From a checkpoint of a small mixture-of-experts model trained on Wikipedia.
Size: width 256, 83.4M parameters.
Training: 530M tokens, 4043 steps.
Below are experts of layer 8 (counted from 0) of a mixture-of-experts language model. Rows are named router (the router's row for the expert), up (a neuron's input weights, with its number), down (a neuron's output weights, with its number) and show model dimensions 192-255. Each number is 200 + 30 x the weight over its row's rms, rounded and kept within 0 to 999.
After each expert's rows: a language model's description of what the expert responds to. This comes from a sample of Wikipedia text that the model never trained on.

# expert 46
router,199,154,177,263,176,177,202,185,215,209,199,170,161,220,166,156,209,224,252,187,142,221,217,201,177,197,231,192,195,128,205,211,175,165,229,180,189,180,238,195,200,229,188,207,218,173,222,233,237,233,153,201,131,181,135,181,169,226,183,226,219,205,182,223
up3,243,132,229,302,251,193,158,201,220,207,194,175,242,168,214,164,198,191,192,203,196,184,140,199,179,215,174,184,186,207,187,182,196,166,208,178,185,223,180,182,167,156,179,245,197,239,225,169,211,189,182,190,189,216,175,206,109,128,180,200,158,177,229,247
down3,214,212,252,225,195,135,254,191,191,205,239,241,194,241,215,212,156,179,151,198,263,175,164,198,221,184,172,229,270,246,183,185,229,154,185,187,191,189,209,223,253,237,194,212,179,203,202,186,217,173,222,172,219,181,270,240,198,243,192,182,203,201,179,180
What it handles: Table headers and labels. Pipes and colons after column or row labels in results tables and lists, like Pld |, Poll:, Overall:, name – instrument.

# expert 28
router,189,184,177,237,156,151,220,189,175,223,151,179,170,277,178,190,191,210,244,227,175,200,171,152,178,271,237,195,148,141,205,191,222,183,238,154,186,161,206,186,219,206,172,206,247,201,231,262,215,222,175,187,159,149,191,177,210,213,187,216,223,182,165,226
up0,246,132,178,194,246,207,217,165,197,172,236,210,219,187,205,212,180,173,236,187,242,210,188,174,188,204,194,198,229,236,212,232,223,240,212,222,160,235,189,149,237,123,207,242,177,185,180,171,244,192,223,154,193,133,220,230,185,241,211,203,166,250,153,214
down0,198,234,210,198,235,209,151,251,184,220,183,188,273,227,144,212,233,189,175,216,240,179,171,147,230,206,252,169,203,180,202,226,164,149,177,200,237,231,191,188,171,249,169,184,124,265,181,198,212,236,211,257,234,189,210,194,291,225,240,231,224,206,185,231
What it handles: Hyphens in compounds. Hyphens and hyphen-plus-letter pieces joining compound words and place names, such as spin-orbit, head-to-head, -p, -A, non-.

# expert 37
router,170,195,140,223,138,168,193,147,246,220,223,177,147,234,137,148,196,209,193,184,202,198,179,181,203,207,249,230,208,183,202,236,211,185,209,191,170,130,202,194,223,215,163,222,224,179,199,217,203,199,168,188,155,161,180,195,204,199,196,204,201,190,194,196
up0,221,129,262,186,223,161,187,143,200,222,186,210,208,188,189,176,253,223,234,221,229,172,219,199,262,238,193,175,199,205,156,204,200,171,195,264,263,233,225,185,223,186,201,250,264,173,235,195,200,151,221,185,161,194,191,194,163,236,200,227,159,199,148,170
down0,189,167,141,192,198,182,165,173,167,177,188,208,229,237,222,192,230,205,167,181,164,254,200,176,156,128,165,203,209,178,191,154,176,224,201,220,193,193,196,184,179,215,224,200,209,209,233,212,200,183,212,227,225,238,224,189,191,172,203,190,217,180,215,221
What it handles: Mid-word syllables. Vowel-led syllables continuing common English words after an initial consonant, such as bl-is-s, ra-is-ed, purs-ue, hand-ling.

# expert 24
router,171,169,153,267,187,200,201,187,223,202,204,191,210,206,196,160,190,205,243,166,164,240,152,205,213,223,243,233,199,185,253,209,217,178,191,201,210,206,236,149,233,181,221,217,245,214,218,233,227,226,142,216,204,175,167,193,185,218,216,241,195,198,197,214
up12,170,209,222,217,197,153,250,195,216,144,173,174,152,191,226,205,170,224,171,212,204,207,226,197,207,175,246,179,206,265,232,207,172,211,247,197,162,255,209,204,234,189,219,206,237,155,154,176,156,256,198,199,212,265,208,225,206,159,204,198,243,190,240,215
down12,201,218,172,213,187,211,209,214,220,232,223,213,188,220,188,219,215,182,226,215,139,181,125,210,153,242,172,166,140,162,156,169,195,231,133,237,247,159,233,177,222,199,235,200,222,225,169,224,205,157,193,203,182,148,183,232,199,238,159,225,196,205,193,224
What it handles: Foreign name syllables. Mid-word pieces of non-English personal names, often Arabic, Turkish, Slavic or Japanese, such as h in Abdulrahman, ş, ž, kh, ah.

# expert 25
router,148,171,145,235,183,164,187,192,186,208,165,179,199,246,177,188,174,203,196,144,196,168,197,172,140,233,216,219,194,179,226,240,187,225,189,159,201,195,223,183,252,244,150,174,271,159,185,210,229,256,183,193,172,221,192,181,174,222,193,213,248,205,220,243
up0,230,188,179,219,217,163,182,202,139,184,205,166,188,226,163,216,189,226,183,211,202,144,206,226,208,233,248,171,204,198,200,226,190,220,162,188,204,177,210,185,209,234,147,184,184,200,219,222,210,153,181,233,278,187,251,186,190,153,205,201,192,189,198,212
down0,187,192,152,250,193,219,171,186,179,196,204,162,260,214,190,222,237,208,220,197,218,202,185,161,211,232,207,187,245,186,210,260,225,233,172,196,210,272,188,195,129,180,251,213,239,188,234,224,213,193,162,158,194,240,157,200,221,247,198,240,174,169,208,214
What it handles: Acronym letters. Capital letters and letter pairs inside abbreviations and codes, such as PPV, BJP, WTA, LMU, SF.

# expert 47
router,201,187,168,209,194,199,202,198,220,235,224,134,207,234,152,186,170,227,230,227,201,187,188,201,145,246,233,207,174,200,245,229,199,219,231,176,170,161,214,181,215,217,167,229,206,165,219,237,233,154,176,174,155,185,169,145,171,202,179,218,225,200,181,198
up0,186,175,178,214,171,159,230,175,222,228,199,257,254,180,192,195,226,216,191,178,207,260,209,236,193,261,180,234,198,171,181,144,191,168,299,126,232,194,198,197,216,184,200,228,202,173,172,203,262,257,235,193,231,232,212,190,188,185,177,169,205,210,171,223
down0,170,225,249,161,215,215,140,183,204,171,132,214,163,153,233,203,190,171,178,221,179,194,190,190,216,193,184,191,204,211,204,268,188,168,212,211,181,168,193,103,159,225,220,181,213,180,215,219,215,216,210,197,176,197,207,180,220,183,133,219,197,212,188,180
What it handles: Character names in plots. Name starts in episode and plot summaries, e.g. Sarah, Ozzie, Amy, plus scattered date pieces like 2021 and times like 1:06.

# expert 34
router,150,196,180,251,160,192,182,200,189,218,175,161,180,264,146,192,157,240,236,201,162,211,119,134,185,229,210,178,197,145,200,246,179,198,191,182,219,195,210,190,221,274,210,190,238,154,179,190,215,257,182,156,192,180,183,184,170,178,203,245,232,184,166,198
up0,153,164,180,221,205,158,178,184,189,204,207,240,217,184,182,193,175,148,238,212,215,206,191,247,178,142,188,178,218,162,166,278,166,191,149,236,210,218,252,207,202,209,196,190,185,183,214,143,154,139,192,190,191,172,170,243,196,231,181,186,203,206,202,194
down0,209,233,210,203,168,202,218,171,257,210,191,201,178,210,197,229,150,203,156,159,148,162,169,214,214,190,153,186,190,257,241,182,173,238,203,202,245,198,183,211,196,245,183,183,176,226,171,186,114,285,174,233,142,128,184,188,192,219,182,236,186,258,289,200
What it handles: Word-initial letters. Single initial letters or onsets of words and compound parts, like W, w, b, fl, Th: Luft-w-affe, band-w-idth, spaceflight.

# expert 15
router,202,189,186,246,174,164,226,181,185,208,195,180,186,242,178,214,167,240,269,192,179,220,180,166,136,207,191,184,202,200,199,220,212,219,213,188,214,172,194,154,232,193,189,196,248,152,233,240,259,202,206,143,166,224,183,168,199,229,181,196,217,183,167,228
up0,170,266,181,210,144,158,153,188,191,174,212,201,169,192,244,187,213,137,192,158,215,212,220,186,183,211,206,232,206,166,222,203,222,201,208,229,183,240,176,214,220,224,95,205,196,225,206,219,198,176,206,186,195,257,153,194,190,186,204,297,157,208,236,218
down0,212,191,180,191,210,165,228,258,183,192,149,241,180,219,200,244,238,209,201,223,145,245,170,212,204,180,229,180,239,214,177,228,193,232,191,176,261,184,145,216,206,190,165,221,273,180,217,237,216,211,170,172,222,187,209,193,198,183,213,184,191,150,218,162
What it handles: Place-name type words. Generic words completing place names, e.g. Street, Road, River, Avenue, Bridge, Lake, Museum, or the first piece of a named institution.

# expert 33
router,185,237,188,223,144,131,225,170,220,223,205,197,153,225,174,140,176,217,191,149,138,211,220,163,154,210,249,202,153,161,206,209,180,185,260,176,174,172,218,189,256,224,174,197,230,184,190,238,198,209,243,213,174,202,157,179,172,242,227,234,217,135,225,267
up3,203,238,221,173,177,224,220,256,164,177,209,119,182,197,191,169,171,202,213,200,197,198,219,206,180,187,257,213,167,223,227,181,253,269,238,156,235,204,164,247,207,166,201,203,250,157,212,201,224,188,168,168,251,213,179,212,162,198,197,204,230,156,194,241
down3,214,211,181,174,222,168,177,155,188,254,177,258,203,162,182,234,181,188,206,208,217,146,202,220,241,169,247,212,188,167,158,177,209,125,209,243,187,176,227,183,195,200,256,216,175,239,210,170,245,216,221,210,217,215,215,195,159,161,229,178,209,326,197,151
What it handles: Ic and c pieces. Word-internal pieces built around c, i, t, especially the suffix -ic, as in Ep-ic, an-c-estry, Palest-in-ian.

# expert 38
router,177,164,188,226,184,195,216,142,236,216,210,158,196,202,196,192,157,227,239,210,185,158,151,177,175,210,212,208,200,167,210,265,181,173,207,166,182,213,205,173,228,192,183,182,232,193,214,240,163,208,211,192,178,206,153,195,175,244,152,245,215,192,191,215
up0,176,188,198,228,184,236,164,185,183,177,149,176,209,180,228,179,199,173,194,131,197,200,222,231,226,197,178,234,202,232,151,188,212,177,161,227,218,187,190,219,249,198,204,191,207,179,210,229,231,198,194,189,195,184,153,214,147,223,159,187,205,173,222,181
down0,143,245,216,207,176,114,214,189,194,194,231,188,255,176,190,230,189,237,246,205,221,208,221,214,200,148,279,228,206,182,243,220,168,178,200,190,207,263,219,204,239,206,168,154,199,213,186,164,182,189,221,205,195,251,165,171,190,188,223,220,212,169,166,207
What it handles: Census and climate data. Units, percentages and terms in demographics and climate data: km, %, population, household, median age, and pipes in climate tables.

# expert 4
router,192,214,210,234,189,203,219,193,226,201,208,160,165,227,208,188,168,211,204,165,211,210,195,215,141,234,250,168,174,198,247,228,153,187,263,225,188,186,217,186,223,195,151,207,201,149,170,216,175,222,211,167,189,254,188,161,178,199,193,244,199,183,199,226
up0,188,164,178,186,167,167,221,177,229,188,210,205,212,254,178,196,200,204,183,201,190,184,216,249,224,226,136,147,215,109,173,207,191,257,236,161,172,211,196,171,208,212,229,175,174,172,193,195,226,191,242,210,261,166,249,219,178,245,195,119,189,177,201,185
down0,208,262,178,209,210,168,205,182,188,140,190,230,197,174,191,158,155,245,182,258,174,209,211,215,252,190,216,187,231,214,200,238,233,169,224,176,160,188,228,164,201,217,190,184,180,208,181,168,177,180,193,190,234,278,177,127,194,223,206,200,195,188,166,212
What it handles: Noun after determiner. Nouns, numbers and adjectives right after the, a or The, such as latter, two, first, thesis, Children, Red.

# expert 17
router,200,190,170,210,195,199,206,198,221,237,222,134,209,233,157,186,169,228,231,227,200,187,187,203,146,245,232,208,173,200,244,226,202,218,230,176,171,161,213,184,217,215,166,228,207,165,219,239,233,157,176,176,156,183,165,146,172,201,177,218,226,202,176,199
up12,223,190,146,237,154,173,213,154,239,142,182,207,234,210,219,221,210,236,235,136,197,222,256,220,186,248,231,201,163,190,202,176,232,178,200,196,216,152,150,195,201,207,161,201,158,205,169,142,187,215,255,202,176,217,184,157,226,167,191,219,204,241,179,212
down12,132,149,201,210,203,180,128,210,167,210,223,207,159,147,206,172,212,151,224,180,193,230,180,206,214,247,159,228,155,232,248,236,194,178,194,194,240,178,219,252,187,196,201,188,212,207,183,247,210,185,141,199,275,228,193,221,158,142,197,195,228,202,244,171
What it handles: Name starts, table cells. First letters or pieces of proper names, often Slavic or Polish, at sentence or table-cell starts, plus pipe separators.

# expert 36
router,201,191,169,210,196,198,205,198,221,233,224,132,207,233,158,186,168,225,229,226,200,184,188,204,146,246,233,207,174,202,247,226,201,219,228,176,172,163,215,180,218,214,165,227,206,166,218,239,234,154,180,175,156,184,168,145,171,199,178,215,229,201,183,201
up0,208,242,186,223,201,231,147,198,148,233,216,185,187,173,135,215,190,174,203,184,185,214,247,142,145,179,203,162,257,250,189,151,203,215,225,200,218,183,166,209,262,116,193,200,249,197,171,241,162,184,221,255,250,209,136,165,196,225,159,220,190,182,172,202
down0,200,205,231,216,213,224,248,223,241,186,204,208,194,218,185,194,155,212,174,264,183,203,141,208,202,188,218,220,198,211,173,219,197,218,176,212,197,187,178,238,201,188,205,209,232,242,191,260,188,192,167,210,191,166,165,222,182,235,231,219,140,194,221,182
What it handles: Digits in codes. Digits, periods and fragments inside numbers, model codes and table figures, such as 0501, SCN2383A, 12,621, 3.

# expert 13
router,191,198,171,217,147,147,178,199,206,217,178,203,198,234,165,209,184,217,211,185,212,208,148,195,153,269,255,252,186,184,218,222,233,202,247,162,168,215,203,170,238,237,133,193,244,187,185,256,208,235,203,195,161,171,185,140,143,209,207,215,230,191,215,236
up0,198,188,183,147,207,185,206,219,218,195,242,217,155,186,177,198,237,273,202,195,253,144,159,238,267,230,236,192,177,210,195,198,227,240,198,126,198,162,231,183,199,186,201,150,225,149,253,245,185,176,173,188,172,199,234,212,165,195,178,186,187,246,197,186
down0,205,239,198,189,184,192,199,238,176,210,223,216,182,169,215,162,217,251,138,229,203,206,222,231,217,178,168,209,188,242,208,207,245,164,149,185,226,212,148,184,215,227,180,202,254,232,198,151,177,199,243,177,197,223,161,168,210,173,232,183,271,186,192,176
What it handles: Scores, years, ranges. Number pieces after a dash or digit in match scores, year ranges and dates, such as 3–2, 2006–2015, 1917–1941.

# expert 22
router,186,154,200,210,199,185,220,158,233,278,169,129,144,213,174,165,174,241,227,210,213,241,197,180,210,244,248,220,162,186,230,200,210,241,203,197,145,155,250,179,208,189,148,208,206,183,215,209,239,190,158,172,194,168,154,174,179,219,179,212,206,160,165,187
up12,193,206,151,188,177,143,168,247,195,173,165,176,215,173,241,190,157,204,221,201,240,204,199,150,211,208,139,242,158,146,259,146,173,245,246,189,179,210,240,180,162,190,199,202,207,210,167,222,192,248,191,216,248,186,183,122,170,212,175,212,222,170,152,216
down12,269,227,175,171,221,209,215,201,210,217,155,201,170,194,206,215,154,145,186,191,226,169,188,189,181,243,248,242,204,131,190,225,204,243,182,212,211,245,201,206,250,199,201,182,224,221,144,178,203,262,195,215,210,175,221,203,240,196,249,217,193,210,254,177
What it handles: Determiners before modifiers. Determiners, possessives and adjective pieces before nouns in narrative prose: his wife, her owner, consider-able, not, significant.